Experts of a small language model: a softmax router.
Below are experts of layer 5 (counted from 0) of a mixture-of-experts language model. Rows are named router (the router's row for the expert), gate (a neuron's input weights, with its number), up (a neuron's input weights, with its number), down (a neuron's output weights, with its number) and show model dimensions 0-255. Each number is 200 + 30 x the weight over its row's rms, rounded and kept within 0 to 999.
Before each expert's rows: a language model's description of what the expert responds to. This comes from a sample of Wikipedia text that the model never trained on.

# expert 23
What it handles: Word-initial fragments, superlatives. Opening pieces of words after an article, like st in strategies, re, co, ap, plus superlatives and intensifiers such as best, largest, grand.
router,206,219,204,204,190,170,246,191,161,212,235,189,183,168,212,260,230,184,231,232,169,199,164,218,158,153,214,165,127,150,219,183,193,244,205,204,216,210,179,179,215,147,188,244,190,156,195,165,163,136,186,184,209,214,184,260,214,255,217,204,213,221,239,178,253,223,214,157,244,235,207,155,152,195,210,197,213,214,172,161,211,252,193,203,169,187,164,201,214,221,198,157,192,211,172,233,188,190,161,182,206,226,204,227,189,168,244,174,174,223,190,217,181,180,172,193,145,195,156,151,223,206,218,162,249,237,270,177,228,213,185,218,231,201,212,191,212,212,164,202,176,254,224,238,204,216,223,212,210,177,230,221,217,259,191,168,139,204,245,254,192,167,222,139,179,207,203,221,220,224,179,252,198,164,195,181,215,156,176,216,160,256,171,207,147,196,210,228,221,175,227,224,211,218,192,163,233,182,256,202,243,209,209,247,182,209,190,173,185,184,236,239,241,216,165,265,219,216,204,154,200,251,228,173,187,238,136,198,138,242,226,172,173,166,247,223,182,194,237,197,192,207,177,212,171,184,184,251,154,180,165,174,224,218,261,226
gate0,195,214,210,151,276,274,219,232,203,189,210,193,175,192,179,217,197,202,190,199,225,216,195,254,212,190,170,280,166,217,183,263,185,201,236,222,264,187,172,161,202,170,119,231,235,185,164,226,143,200,241,231,215,171,170,246,191,198,223,260,213,190,187,173,185,225,202,198,173,144,194,202,203,251,193,184,154,216,262,178,135,135,227,168,146,220,172,232,195,233,142,238,233,146,196,221,222,227,190,200,167,170,221,147,184,162,171,210,169,159,149,174,235,168,261,206,233,206,214,195,211,223,163,221,209,192,177,193,188,200,179,194,196,212,210,220,169,239,202,251,167,242,144,195,183,235,172,213,195,169,185,160,217,191,255,184,214,224,158,174,166,212,190,167,198,225,216,203,214,209,201,255,209,208,240,231,232,162,132,211,240,180,213,156,209,175,186,269,186,198,192,200,180,222,188,217,242,208,218,216,190,227,192,196,206,184,231,191,220,258,183,189,172,204,248,192,209,262,180,223,190,202,173,227,240,190,232,199,199,176,165,268,259,213,196,209,173,184,214,182,194,215,210,256,225,231,150,195,209,219,187,200,207,190,183,206
up0,204,199,193,206,185,215,210,139,200,233,204,215,253,190,215,208,175,168,220,206,212,203,221,194,180,241,251,231,226,214,177,220,178,132,204,210,184,157,279,208,220,182,217,238,205,235,249,193,173,186,175,222,263,135,167,137,180,219,186,155,217,190,189,203,200,153,214,229,188,146,234,196,239,176,222,226,233,142,226,244,185,201,212,181,233,217,214,168,206,169,227,187,188,215,151,201,232,178,232,188,246,158,178,198,229,193,201,173,219,203,250,237,158,206,140,220,181,167,207,180,188,237,198,170,190,215,220,248,258,141,206,236,237,225,180,149,229,206,185,179,208,227,245,209,214,227,206,202,218,208,156,236,218,255,200,200,149,168,207,175,188,190,186,211,204,213,213,149,228,199,202,200,205,166,198,208,151,251,180,180,221,253,200,159,201,162,160,181,195,172,206,218,241,212,198,192,183,143,171,189,179,184,245,169,171,195,184,202,230,183,176,196,231,205,181,204,128,175,231,223,206,160,203,206,166,209,220,226,157,194,174,174,267,188,173,155,223,206,185,268,287,162,234,214,240,179,207,222,246,271,184,247,265,166,168,200
down0,137,193,169,230,225,217,179,206,140,205,170,205,187,219,207,134,205,247,198,196,204,181,234,189,198,216,146,206,159,249,216,178,178,170,185,161,217,204,196,198,235,257,188,198,194,175,185,284,149,240,226,153,192,186,243,214,229,180,153,175,230,176,189,181,273,181,231,191,174,204,207,189,161,243,202,200,223,219,259,222,240,222,194,182,150,260,219,187,213,220,207,221,188,228,153,217,200,209,203,240,209,214,211,238,196,197,190,162,169,217,211,202,136,134,239,194,193,180,227,207,168,156,206,171,188,157,159,238,216,237,229,223,200,200,272,217,201,167,157,155,221,207,223,175,180,234,114,195,209,218,237,202,173,191,225,199,221,187,255,212,228,207,217,175,214,137,199,167,193,203,219,226,254,207,223,175,173,208,248,184,185,266,174,226,211,204,189,163,186,199,225,216,208,149,187,214,177,189,198,181,210,177,203,160,221,137,248,224,226,241,208,163,208,192,198,258,205,216,152,205,222,202,237,220,178,215,143,227,253,149,212,179,175,212,187,251,194,212,179,228,216,192,210,227,265,162,215,116,236,231,221,167,198,205,193,210
gate1,185,179,215,148,258,181,158,254,176,180,193,176,226,212,221,203,238,202,186,226,212,203,142,183,199,179,228,180,221,198,185,221,170,205,260,181,151,217,237,215,166,213,188,245,148,188,239,228,176,163,200,235,201,191,224,201,278,253,224,218,195,206,217,243,173,183,238,195,177,232,227,158,193,182,219,222,208,229,228,224,161,155,142,232,241,219,184,233,204,201,218,212,202,230,198,223,162,201,168,206,183,198,165,261,239,209,266,210,173,185,211,261,211,235,190,247,192,214,181,207,197,235,193,217,197,195,156,192,160,239,159,192,196,249,190,236,188,188,183,151,194,140,233,249,152,272,168,218,201,143,199,195,217,206,204,172,222,238,229,181,246,196,204,192,221,213,201,136,219,213,250,157,206,190,161,212,172,137,210,202,245,266,207,166,198,192,160,212,198,260,207,218,186,175,216,191,179,209,184,155,160,241,249,185,206,143,173,215,206,216,145,181,203,217,193,213,205,143,206,244,268,224,211,183,179,243,184,164,180,227,167,216,248,197,246,213,243,229,179,176,203,226,148,200,217,218,176,248,198,162,246,221,195,161,203,198
up1,212,282,186,230,242,191,173,216,227,224,205,275,201,192,221,165,179,221,202,236,175,194,194,212,213,208,171,240,192,217,236,188,220,247,257,227,245,191,239,190,190,209,168,235,193,229,179,210,245,217,180,217,136,176,167,179,251,156,177,246,133,208,240,220,189,233,203,211,208,215,169,215,173,170,217,222,189,230,176,207,189,261,207,210,248,213,219,206,155,210,226,197,173,175,186,200,212,180,220,180,198,178,203,215,224,192,227,239,251,234,177,158,225,196,229,224,248,203,195,219,235,183,180,211,206,215,244,235,167,247,195,235,191,245,226,152,224,121,235,242,142,205,215,166,234,195,221,143,187,204,196,190,173,233,199,180,245,192,211,193,229,274,159,221,202,241,182,184,212,197,230,260,145,197,236,179,144,224,184,175,170,151,161,205,178,183,171,167,244,192,179,237,214,228,185,242,216,199,232,169,194,199,255,159,202,175,165,196,224,215,212,217,209,239,230,139,206,181,151,117,200,197,178,156,238,174,197,198,188,184,198,216,209,184,183,164,231,116,211,184,192,220,198,158,191,206,219,214,198,168,207,165,147,201,241,145
down1,189,229,213,193,205,246,207,231,206,172,199,221,216,162,215,182,246,177,166,194,210,176,178,203,194,250,177,204,210,213,218,182,174,171,226,111,262,202,193,234,173,187,185,221,231,160,175,186,245,227,192,163,195,191,204,188,224,210,198,228,203,185,171,140,206,201,232,230,200,195,163,234,165,181,218,149,191,146,191,240,212,185,218,196,171,195,148,189,217,268,190,178,189,199,223,159,227,202,267,186,251,226,134,210,254,218,249,211,180,265,221,242,233,161,230,162,198,217,208,154,193,196,219,203,185,155,221,221,218,241,198,201,242,279,197,189,237,165,232,163,166,226,196,204,182,141,217,247,192,248,167,201,171,158,252,231,180,170,214,149,216,260,203,251,224,217,154,155,241,182,244,216,176,184,195,183,239,209,160,181,257,219,202,214,207,181,178,208,193,234,250,162,236,218,188,219,205,191,175,219,203,188,238,180,228,159,251,197,207,177,162,173,199,196,156,173,205,235,192,231,231,163,208,183,158,215,215,184,173,186,188,228,242,151,229,189,194,241,220,216,159,188,165,222,239,269,195,237,152,229,223,250,145,204,213,197

# expert 38
What it handles: Foreign name syllables. Inner syllables of non-English names and places, mainly Indian, Japanese and Slavic, such as Vaikom, Karnataka, Tamagawa, Islamabad, Kazari.
router,187,210,241,180,199,154,188,219,171,159,171,208,205,183,215,193,214,202,230,173,229,252,201,197,203,201,152,210,218,239,200,198,207,157,191,208,181,214,280,203,237,195,176,192,128,184,191,187,202,163,177,232,165,173,193,220,182,166,202,227,209,201,236,264,204,240,233,199,265,257,191,156,195,239,216,171,186,213,186,202,189,203,174,222,189,206,261,180,225,189,291,229,215,200,191,206,204,220,225,228,165,178,133,184,166,167,181,192,225,189,178,192,248,212,276,212,236,223,190,239,148,179,142,237,215,226,210,168,199,200,159,193,201,221,174,230,132,226,241,207,184,269,198,258,186,209,193,190,233,184,255,157,214,165,181,218,203,216,212,218,211,226,184,257,208,190,190,201,172,148,237,161,272,202,194,229,212,209,245,186,169,179,116,185,222,196,183,154,213,253,248,169,218,206,199,149,173,205,233,195,180,195,221,205,191,248,165,204,202,169,222,215,211,169,243,173,187,169,244,250,200,163,221,252,245,238,258,159,197,218,172,194,233,187,153,224,212,226,209,207,205,169,213,256,207,208,175,174,168,251,201,171,215,209,217,180
gate0,213,150,220,166,194,151,171,152,222,229,163,219,256,222,197,221,204,182,222,247,218,162,197,164,202,155,188,247,183,202,217,232,195,232,224,132,158,174,253,199,183,194,186,216,160,283,220,189,188,220,164,209,223,237,218,128,235,211,181,129,202,215,156,232,197,206,204,172,182,225,224,164,192,235,196,191,189,169,174,281,174,159,199,233,192,158,195,180,216,186,227,214,220,221,190,210,213,198,225,228,197,175,190,219,195,190,183,209,201,230,181,218,167,231,181,175,203,195,197,227,237,181,204,211,219,184,238,246,237,248,209,187,244,155,190,145,184,222,193,206,144,203,268,139,209,155,210,204,176,224,137,195,216,181,194,168,173,211,165,175,217,229,202,175,245,166,199,218,208,145,184,202,191,202,199,229,184,211,196,188,251,164,212,208,193,142,104,238,195,213,224,213,199,176,217,189,206,208,236,179,229,216,273,200,189,200,200,204,228,170,174,183,198,281,249,158,253,146,185,206,219,228,153,220,204,212,256,199,189,225,203,200,228,210,174,214,180,232,229,245,236,143,210,132,220,143,222,217,236,219,224,203,192,186,228,217
up0,198,234,150,156,188,234,215,144,226,195,181,217,189,187,199,247,220,196,174,194,227,248,174,177,223,195,150,261,159,177,215,223,191,249,189,184,204,154,238,162,221,214,190,184,227,177,173,192,234,225,198,196,207,204,209,209,165,167,203,202,194,172,191,176,191,199,192,177,190,253,217,172,194,269,172,165,210,245,156,180,222,189,211,165,286,212,236,160,189,164,208,141,235,192,189,223,195,140,188,208,240,275,216,224,173,190,192,143,186,162,211,144,175,222,196,238,170,182,179,188,213,235,191,227,164,168,243,181,257,217,217,284,202,163,175,205,207,185,155,181,235,214,245,179,172,216,209,206,206,245,186,221,179,154,167,183,207,230,203,229,201,239,221,185,214,196,248,251,194,143,245,160,205,148,244,168,171,221,160,179,196,198,220,203,151,226,228,181,191,204,179,237,187,208,189,289,203,155,174,201,158,234,145,231,195,204,190,249,177,201,214,193,195,193,189,225,180,179,236,153,185,152,188,207,196,202,203,156,207,185,184,228,204,172,212,173,210,182,172,207,213,234,137,182,162,171,202,243,285,179,229,150,236,191,186,176
down0,172,199,180,205,199,190,209,156,187,148,180,208,225,210,173,189,174,165,233,166,228,276,180,209,203,177,125,202,199,217,176,194,177,208,275,203,182,216,183,191,203,205,195,179,205,191,194,202,185,196,162,189,142,198,234,178,219,200,178,241,198,228,227,229,211,178,205,215,215,174,173,220,202,230,180,202,130,196,202,196,203,238,156,217,216,180,233,159,219,184,193,196,203,191,184,222,187,212,213,241,249,204,220,236,218,167,173,176,193,247,213,175,183,202,195,180,215,202,222,170,142,181,210,231,214,228,221,227,278,197,178,202,190,186,213,187,269,196,178,197,212,261,225,158,281,165,219,214,240,180,219,168,223,170,148,216,169,302,171,152,184,184,213,142,185,204,279,207,205,164,179,224,176,228,149,212,220,147,175,207,165,233,207,214,237,217,189,170,158,173,213,170,154,213,131,197,193,197,177,210,311,179,179,151,185,249,206,185,237,237,214,197,223,250,193,217,194,232,204,188,180,213,203,217,226,214,156,243,177,260,229,213,187,257,192,182,232,240,215,224,192,201,248,228,168,174,234,196,173,181,199,267,168,167,207,170
gate1,130,185,196,134,233,160,226,221,192,152,179,180,154,174,223,197,167,161,246,273,205,244,222,224,151,157,265,208,201,231,223,240,214,178,183,207,177,196,191,174,222,156,145,198,224,186,206,210,185,210,140,188,237,233,219,254,184,238,192,196,225,195,199,234,202,218,211,201,189,154,190,177,175,185,198,158,201,151,252,215,242,181,228,205,193,194,156,226,240,235,202,188,233,191,157,197,299,233,177,231,212,165,198,199,179,174,187,227,220,240,273,144,179,182,192,156,151,173,229,182,184,190,162,241,188,245,158,230,260,235,243,245,216,207,226,195,162,180,219,217,208,202,200,257,210,182,163,221,192,201,247,229,159,217,186,193,164,164,201,222,184,204,183,146,185,204,169,212,229,209,219,250,192,231,214,152,162,179,193,221,228,234,260,214,217,231,222,158,205,198,210,209,183,212,182,199,159,227,216,263,149,175,215,178,222,240,155,183,222,214,209,232,191,187,247,200,202,166,199,229,219,178,161,211,150,189,247,195,205,185,185,208,269,194,196,242,179,205,234,207,206,199,194,192,213,219,133,199,206,203,138,198,191,168,199,175
up1,173,244,235,199,197,189,216,188,165,183,217,188,200,173,130,224,101,200,182,214,235,166,219,178,217,247,143,280,200,161,197,180,229,209,198,204,184,264,151,251,207,184,233,167,143,252,250,260,145,208,242,197,200,154,196,170,178,218,187,168,144,198,187,178,221,199,225,198,144,206,172,226,264,175,170,210,176,193,221,194,162,217,210,240,226,205,214,201,149,201,225,219,208,247,219,143,219,222,237,236,200,183,180,189,182,201,155,116,236,242,186,205,181,232,173,196,196,205,250,175,238,181,203,187,226,204,190,204,207,216,229,249,152,219,173,202,226,172,161,171,249,223,212,182,188,221,168,207,188,216,162,203,243,148,243,213,181,231,155,228,183,253,232,209,181,181,210,235,167,145,223,173,162,204,244,190,245,193,144,242,246,191,175,203,156,188,175,215,235,215,193,196,173,197,203,178,200,178,155,184,232,210,217,194,245,216,210,223,207,172,191,219,157,215,156,237,178,205,179,189,206,172,232,168,221,146,188,212,251,229,180,178,212,226,218,246,154,222,170,203,208,186,228,221,181,222,234,148,170,186,178,209,219,225,190,186
down1,171,197,238,249,199,205,234,180,173,242,190,168,167,235,156,178,201,211,145,272,207,194,233,172,224,171,180,228,178,207,256,215,249,208,169,243,189,180,247,159,220,215,126,141,209,236,182,216,178,196,260,221,255,193,196,230,182,228,185,238,201,208,175,230,171,201,209,174,207,198,225,198,186,244,201,226,191,182,246,180,132,156,208,184,214,254,144,234,214,205,143,203,166,187,179,184,200,169,152,216,244,218,246,234,191,229,197,185,248,206,224,198,191,214,190,187,241,215,193,214,191,161,199,187,182,253,241,173,184,197,167,167,191,219,167,170,234,199,187,207,264,203,202,154,172,211,215,229,195,174,181,234,158,147,193,192,182,209,198,217,203,205,220,223,216,228,188,207,195,212,256,173,220,172,249,189,230,143,207,197,199,212,137,196,173,171,161,204,214,208,197,221,215,196,169,192,145,175,154,143,243,154,168,162,230,211,170,119,195,208,226,214,207,265,163,211,227,200,146,225,184,209,252,174,195,218,179,209,210,188,183,135,179,177,151,167,159,205,229,204,205,231,234,151,178,204,220,166,197,220,276,197,206,186,254,239

# expert 4
What it handles: F/P/Re word starts. Opening pieces of split words and names, mostly F, f, P, p, Re, re, comp, as in Gilfillian, Petitt, Funktionen, resonating.
router,163,132,204,196,203,203,220,224,219,201,193,150,184,206,191,194,157,155,237,214,204,158,208,184,236,191,206,219,189,144,166,165,175,182,231,196,185,246,223,170,172,159,222,203,185,236,217,211,194,185,198,223,206,219,172,241,178,268,201,198,234,239,213,277,228,203,220,208,262,130,196,207,179,206,204,176,231,194,201,223,176,176,209,189,207,189,224,246,208,177,195,176,200,188,155,231,182,186,205,201,118,176,202,228,215,231,268,194,182,195,227,186,258,181,173,229,238,236,177,230,205,165,211,229,208,153,207,199,230,230,156,190,155,223,212,237,176,265,150,166,174,201,157,173,229,241,168,165,206,168,168,224,227,172,169,214,201,192,170,173,171,160,221,187,177,163,201,195,196,157,178,196,207,222,211,164,160,263,196,180,190,240,192,220,206,162,240,225,227,148,173,239,233,164,147,166,174,192,219,201,226,124,250,173,265,210,181,169,165,170,215,203,195,185,242,227,246,199,235,134,168,199,238,180,200,170,178,188,205,241,228,191,228,165,196,217,186,177,216,196,164,192,236,213,158,177,204,190,150,261,140,190,234,239,264,212
gate0,282,191,183,137,125,215,198,198,189,222,198,162,158,161,213,193,246,215,222,190,192,256,184,265,171,235,181,193,211,179,117,210,140,196,222,152,156,202,228,205,172,221,167,201,241,188,274,215,251,208,149,180,215,158,153,185,214,259,199,202,176,238,156,178,202,231,154,217,227,177,195,180,163,201,150,202,152,162,267,191,165,242,226,233,256,168,219,164,197,211,228,200,206,179,146,214,197,215,221,230,212,214,227,234,167,236,248,248,213,198,185,194,174,241,212,218,189,203,207,280,193,194,212,262,204,217,123,219,201,174,216,196,210,205,246,198,221,176,211,241,219,184,218,167,260,156,200,203,194,162,167,156,183,220,191,172,197,218,206,201,209,214,204,210,189,167,219,200,184,223,214,160,236,215,216,235,224,234,207,171,246,193,199,233,195,267,228,170,178,214,162,195,218,203,195,163,246,231,198,185,192,154,195,134,236,170,196,241,215,210,259,224,172,220,218,224,190,231,178,217,209,213,178,183,203,157,217,203,178,165,216,187,233,198,216,232,184,217,211,200,162,213,198,213,215,189,262,165,206,216,183,214,189,175,150,236
up0,251,228,155,230,179,156,231,187,227,248,206,182,136,173,164,288,245,175,218,184,237,225,188,150,180,230,194,255,223,218,170,217,210,226,210,139,167,180,278,209,181,222,215,208,232,204,208,178,160,190,238,245,243,180,192,161,178,193,249,215,215,196,188,228,235,194,193,225,217,205,248,202,191,163,171,171,143,213,224,197,177,205,227,210,179,187,197,133,217,201,208,224,209,198,173,211,199,228,213,196,227,181,236,222,220,183,224,226,172,204,181,193,165,243,192,218,207,197,212,231,206,221,158,239,180,221,223,185,191,210,218,164,188,202,178,216,213,181,250,157,155,217,232,156,207,175,225,207,163,233,222,169,238,219,192,180,231,235,173,181,178,127,242,221,216,196,163,240,203,205,156,205,208,239,206,197,181,217,171,204,254,135,187,188,211,229,183,201,134,175,228,263,193,159,216,273,219,243,150,202,208,179,274,150,226,173,183,263,233,210,230,207,187,203,203,163,187,238,235,228,215,177,177,166,171,215,170,146,145,229,123,191,197,185,212,232,164,217,212,197,251,220,220,210,215,219,210,161,190,159,145,196,210,204,186,204
down0,177,170,184,151,220,220,173,225,247,207,191,185,220,188,221,247,237,209,194,203,184,157,233,206,191,165,225,189,179,178,210,188,167,168,190,164,187,205,212,191,197,182,237,188,255,168,241,222,211,218,185,208,177,234,268,170,201,184,160,261,236,187,220,251,219,232,217,178,253,214,208,189,173,218,232,254,215,183,179,139,209,221,154,194,219,175,209,160,149,169,188,177,174,138,161,206,217,192,108,224,208,244,152,160,180,253,223,194,202,200,163,187,220,290,180,187,227,121,193,187,228,196,200,216,211,179,180,176,241,210,189,236,162,226,207,185,167,198,255,231,201,237,222,214,220,238,204,179,195,217,230,193,198,170,201,219,161,202,191,211,196,227,231,193,183,188,177,166,230,208,171,264,213,199,210,222,179,195,150,251,180,178,192,134,203,206,229,240,241,140,218,211,191,174,215,219,161,262,190,144,143,211,179,194,152,209,244,185,179,254,175,137,200,177,192,216,196,172,248,216,209,227,225,195,203,180,224,206,188,213,178,237,201,242,210,264,204,201,155,196,171,168,174,214,205,207,231,175,172,154,214,205,289,180,158,172
gate1,177,192,201,143,179,191,191,264,179,211,213,165,161,162,223,213,194,183,152,176,175,207,179,174,159,181,211,185,187,227,193,244,123,213,222,184,149,146,205,188,169,197,246,206,155,217,261,211,217,206,196,206,235,253,151,215,224,179,232,276,235,245,235,234,171,228,193,174,249,229,174,217,206,165,176,191,190,165,174,170,200,180,159,156,135,186,221,202,226,245,190,185,168,174,206,206,194,174,198,206,164,212,249,149,167,212,172,204,223,193,209,196,267,220,189,268,223,225,203,190,223,181,161,199,182,239,267,185,200,200,156,215,195,170,252,246,161,226,241,218,225,244,227,220,186,209,186,146,246,203,218,215,218,151,182,240,153,172,195,211,160,222,172,195,186,186,199,190,165,226,166,197,246,160,173,181,222,249,191,226,235,197,212,168,221,225,226,178,147,233,233,175,212,190,210,189,175,177,207,160,187,202,178,232,127,248,229,205,244,223,217,209,240,195,174,202,184,170,162,194,207,191,152,185,188,242,174,176,250,212,170,224,237,171,231,196,229,164,221,139,204,183,216,171,167,212,202,123,198,212,179,197,183,240,220,239
up1,178,130,231,210,173,196,190,202,150,235,186,204,187,244,253,182,215,197,169,192,202,203,192,208,154,236,217,227,221,179,164,214,173,179,179,155,182,188,242,207,161,240,216,192,170,190,219,180,184,191,170,181,208,217,240,227,217,184,216,220,260,224,206,197,183,154,172,181,232,193,256,197,214,181,174,206,201,198,222,273,180,187,197,198,150,214,210,229,236,213,180,135,180,171,230,239,180,167,220,218,170,232,193,223,152,209,171,246,221,218,205,190,229,171,233,203,205,172,233,199,187,117,212,158,168,237,218,140,251,166,164,183,166,168,250,171,163,163,232,221,211,165,208,203,172,202,173,214,176,215,154,239,185,223,149,163,153,211,226,194,178,239,170,113,232,184,228,195,166,202,242,234,177,144,189,185,162,185,232,115,234,198,193,204,179,186,201,188,190,144,207,194,193,224,195,210,201,264,184,266,218,287,228,220,242,197,185,202,164,250,178,208,180,175,194,177,205,170,243,213,267,207,194,245,256,205,218,176,185,163,205,275,187,188,181,207,214,178,156,180,239,199,220,220,223,212,215,187,184,211,170,247,203,186,164,192
down1,248,257,223,206,188,145,201,217,204,156,215,238,203,170,190,215,214,193,217,245,206,266,211,180,198,162,191,202,226,151,223,220,192,127,218,215,177,160,193,174,195,219,238,162,213,147,169,210,190,233,218,233,179,182,199,187,217,142,204,201,190,242,197,186,252,205,161,222,182,207,146,212,150,189,181,260,217,164,274,177,242,195,209,256,206,196,177,199,216,195,182,182,248,133,191,297,188,189,240,190,148,254,256,205,147,246,207,193,207,200,205,238,170,184,209,206,164,134,215,200,208,191,203,217,125,210,187,210,197,254,213,167,237,231,187,209,207,207,230,183,208,229,231,211,179,198,168,162,218,142,257,175,183,239,187,220,187,225,186,145,206,195,160,182,223,184,221,157,195,218,202,185,194,234,178,208,165,160,176,228,224,223,224,167,199,161,199,180,229,208,176,187,208,173,206,130,206,224,236,173,174,219,176,172,172,190,194,262,203,183,184,204,254,177,169,190,198,172,228,200,221,208,230,195,232,227,208,133,186,157,194,179,260,221,196,241,157,181,160,151,220,202,243,242,234,213,195,183,169,237,199,255,214,190,200,236

# expert 2
What it handles: Capitalized name-initial letters. Single capitals and first letter pieces of proper names or sentence starts, often after a space, bracket or line break, e.g. H in Hinckley, Ua, A.
router,130,173,226,169,225,211,213,163,239,184,165,192,185,223,188,264,203,240,226,198,216,205,201,234,227,209,203,175,168,141,191,196,145,211,176,183,185,242,194,228,241,179,214,204,188,218,216,191,247,183,192,258,201,180,147,146,133,158,189,248,207,191,191,180,242,204,217,185,162,232,142,198,227,162,161,223,216,214,207,180,203,203,142,225,160,206,155,143,204,222,249,244,222,247,199,214,212,187,175,211,134,163,180,228,171,188,217,189,203,193,228,259,229,184,203,168,187,186,206,239,215,209,245,174,216,251,218,175,229,242,155,190,219,233,246,221,221,227,140,194,233,217,162,226,228,179,242,207,208,222,196,180,163,181,200,174,206,216,196,213,204,139,204,151,168,191,204,215,228,184,197,253,184,290,195,219,188,175,214,216,171,245,196,165,192,210,175,176,217,150,179,195,157,187,195,273,215,223,217,220,212,176,176,219,155,174,189,171,208,156,210,177,192,162,204,267,221,273,196,188,157,214,222,178,158,189,209,195,135,196,189,173,186,203,274,217,232,190,230,242,189,202,183,204,239,201,156,213,188,181,249,171,234,259,231,200
gate0,204,201,193,179,226,185,212,250,209,201,206,188,219,154,232,232,171,219,115,189,276,177,242,228,209,166,195,147,212,166,232,183,180,184,199,211,169,184,148,166,166,216,222,228,208,217,183,204,186,190,183,222,233,263,147,222,222,186,213,223,210,202,266,263,249,225,169,178,180,286,220,200,257,210,194,225,164,200,219,187,221,225,166,239,205,184,181,261,244,212,194,236,246,190,191,210,158,182,167,214,142,201,190,207,180,194,196,196,168,241,199,230,237,155,197,219,185,220,244,207,161,181,147,136,215,221,248,198,214,246,176,246,219,152,198,169,185,202,161,178,213,201,192,243,202,203,219,155,182,199,202,198,245,174,165,171,182,220,206,180,158,152,203,247,159,222,160,268,177,223,142,200,190,210,220,211,227,224,200,238,216,228,157,191,184,220,169,234,219,240,151,187,191,239,177,205,216,198,208,157,213,182,243,238,255,223,220,182,189,216,278,215,247,205,201,187,177,235,235,269,201,170,182,189,216,219,210,179,183,177,216,199,203,179,154,221,168,177,215,235,216,182,172,170,200,233,218,238,145,234,144,187,205,169,217,180
up0,208,233,245,170,198,209,228,163,212,225,177,179,162,182,204,151,235,194,269,228,220,178,205,262,200,154,242,189,209,142,195,190,225,237,216,135,183,222,155,232,220,205,213,175,206,189,239,197,202,231,244,216,193,191,220,220,158,135,198,236,216,145,206,225,163,205,173,216,194,201,253,231,188,197,217,136,164,170,194,233,181,236,194,274,233,181,186,183,149,202,188,178,156,220,204,181,181,185,195,190,229,240,203,246,187,179,184,186,252,210,216,199,198,190,140,177,230,208,182,154,212,208,187,221,189,205,175,188,206,217,152,202,215,217,202,254,224,183,173,147,199,180,218,188,164,223,176,130,200,228,207,183,218,177,172,208,182,215,207,240,216,150,242,214,161,186,196,199,177,222,250,208,213,96,238,261,237,169,162,228,221,262,155,240,195,205,186,208,214,241,164,181,198,160,212,221,149,247,232,205,143,202,214,176,203,260,173,253,205,237,168,168,177,217,225,165,217,231,261,199,237,189,263,170,181,226,201,165,214,184,193,170,166,183,176,200,179,199,192,217,208,183,205,166,222,228,178,212,223,171,193,121,174,240,191,203
down0,176,175,164,200,236,190,191,197,194,225,193,165,225,200,220,121,210,179,228,232,180,187,180,205,174,226,231,228,233,205,197,154,165,164,145,180,184,138,173,149,180,199,105,240,219,210,223,243,190,204,168,184,194,198,174,231,244,183,219,210,235,180,216,188,189,238,188,215,196,209,190,225,186,139,183,185,181,199,226,142,185,210,237,188,204,176,183,201,174,161,211,185,218,201,207,192,189,182,269,226,214,151,192,183,161,244,193,211,203,242,188,218,192,221,232,225,263,253,149,206,209,209,176,240,206,225,225,207,200,178,140,217,208,180,189,193,242,156,158,179,165,232,206,205,227,280,209,227,213,143,197,215,229,157,147,183,159,223,142,222,201,210,168,220,199,189,179,184,187,233,227,166,199,210,250,210,220,209,162,214,159,210,167,203,191,116,144,186,187,211,214,202,236,189,177,183,215,219,211,182,154,215,154,217,202,180,230,218,252,199,172,230,148,182,244,182,109,204,228,181,191,194,195,194,171,171,206,135,194,201,227,188,230,249,205,250,140,200,173,257,163,222,132,213,194,244,217,215,225,228,184,166,186,236,238,185
gate1,224,216,204,164,210,184,209,198,236,201,203,216,239,170,190,200,200,181,210,200,224,196,134,145,198,137,176,225,236,208,187,214,184,253,158,172,172,270,219,200,146,194,223,168,191,158,184,217,151,140,189,236,175,175,236,178,204,211,180,146,256,215,241,210,214,185,273,238,213,180,232,198,202,170,210,224,207,227,215,211,168,197,175,227,197,218,189,190,187,223,192,244,216,225,243,220,163,248,185,138,155,154,228,221,178,253,235,200,163,259,177,231,189,281,195,154,175,231,226,239,158,160,174,147,215,179,164,263,137,200,216,181,166,146,224,195,220,258,181,248,199,198,184,227,154,196,216,242,185,157,196,195,167,187,224,236,172,206,147,202,219,213,189,195,174,207,192,158,155,210,173,204,170,227,131,180,213,182,141,248,199,222,164,174,215,208,194,170,160,176,205,156,188,188,172,217,185,173,209,204,224,239,212,188,208,194,233,189,204,202,170,190,210,181,205,220,149,179,183,218,239,245,197,249,231,180,211,201,151,226,200,217,174,181,184,204,197,213,271,236,172,186,161,212,240,249,225,179,182,174,148,183,182,212,172,164
up1,201,186,184,227,225,192,194,241,219,159,262,193,202,178,209,188,148,208,229,141,194,200,189,166,211,212,209,204,235,168,154,149,196,258,182,200,194,187,192,214,178,216,201,216,243,183,201,171,145,202,181,259,228,217,229,276,160,227,185,240,247,161,164,199,254,200,176,183,152,211,140,225,156,169,169,210,207,177,188,175,169,185,175,166,229,249,221,151,156,208,214,195,200,231,272,184,190,226,240,199,241,215,218,188,184,203,226,159,164,220,204,185,214,206,171,158,176,241,191,180,163,168,165,250,180,164,174,231,172,228,182,192,178,177,260,151,196,228,138,177,210,189,232,208,199,235,286,213,227,129,209,224,221,202,190,230,245,218,199,235,181,186,186,203,162,156,170,161,204,207,258,174,238,248,174,200,188,168,195,241,211,198,201,196,187,228,182,193,214,130,231,177,186,180,127,249,195,264,182,201,178,209,176,195,179,147,174,157,223,144,226,181,233,202,207,206,166,197,181,154,192,180,211,213,258,177,208,189,171,235,257,159,182,206,179,175,215,220,232,237,213,219,183,242,216,202,188,158,189,175,172,198,220,181,193,206
down1,210,204,210,164,268,242,219,223,156,170,210,157,227,198,222,192,144,219,215,195,127,213,193,227,208,219,209,161,162,160,219,234,186,156,172,208,205,205,221,235,229,194,208,210,154,235,142,218,204,212,206,194,242,176,165,202,140,182,188,215,206,220,136,238,236,193,126,130,182,207,223,202,163,188,189,185,186,202,201,171,185,198,202,184,238,214,206,177,157,185,229,212,189,120,241,241,159,178,185,249,264,189,181,205,200,177,212,227,189,250,253,205,202,207,234,156,210,239,168,224,202,240,178,184,193,196,229,195,190,172,187,164,159,192,162,184,173,179,94,173,195,208,230,174,196,187,227,238,259,215,195,181,187,210,240,181,183,179,185,189,165,186,200,190,123,222,212,222,182,200,258,154,203,185,237,181,209,224,185,158,171,179,215,218,194,157,258,210,182,157,186,222,192,223,226,165,238,188,219,224,156,175,213,217,207,205,267,195,159,219,167,203,203,173,257,171,246,185,212,203,225,218,230,186,212,182,162,153,169,241,203,199,130,175,232,192,220,138,249,176,192,152,164,251,194,194,176,205,182,231,205,206,171,175,185,203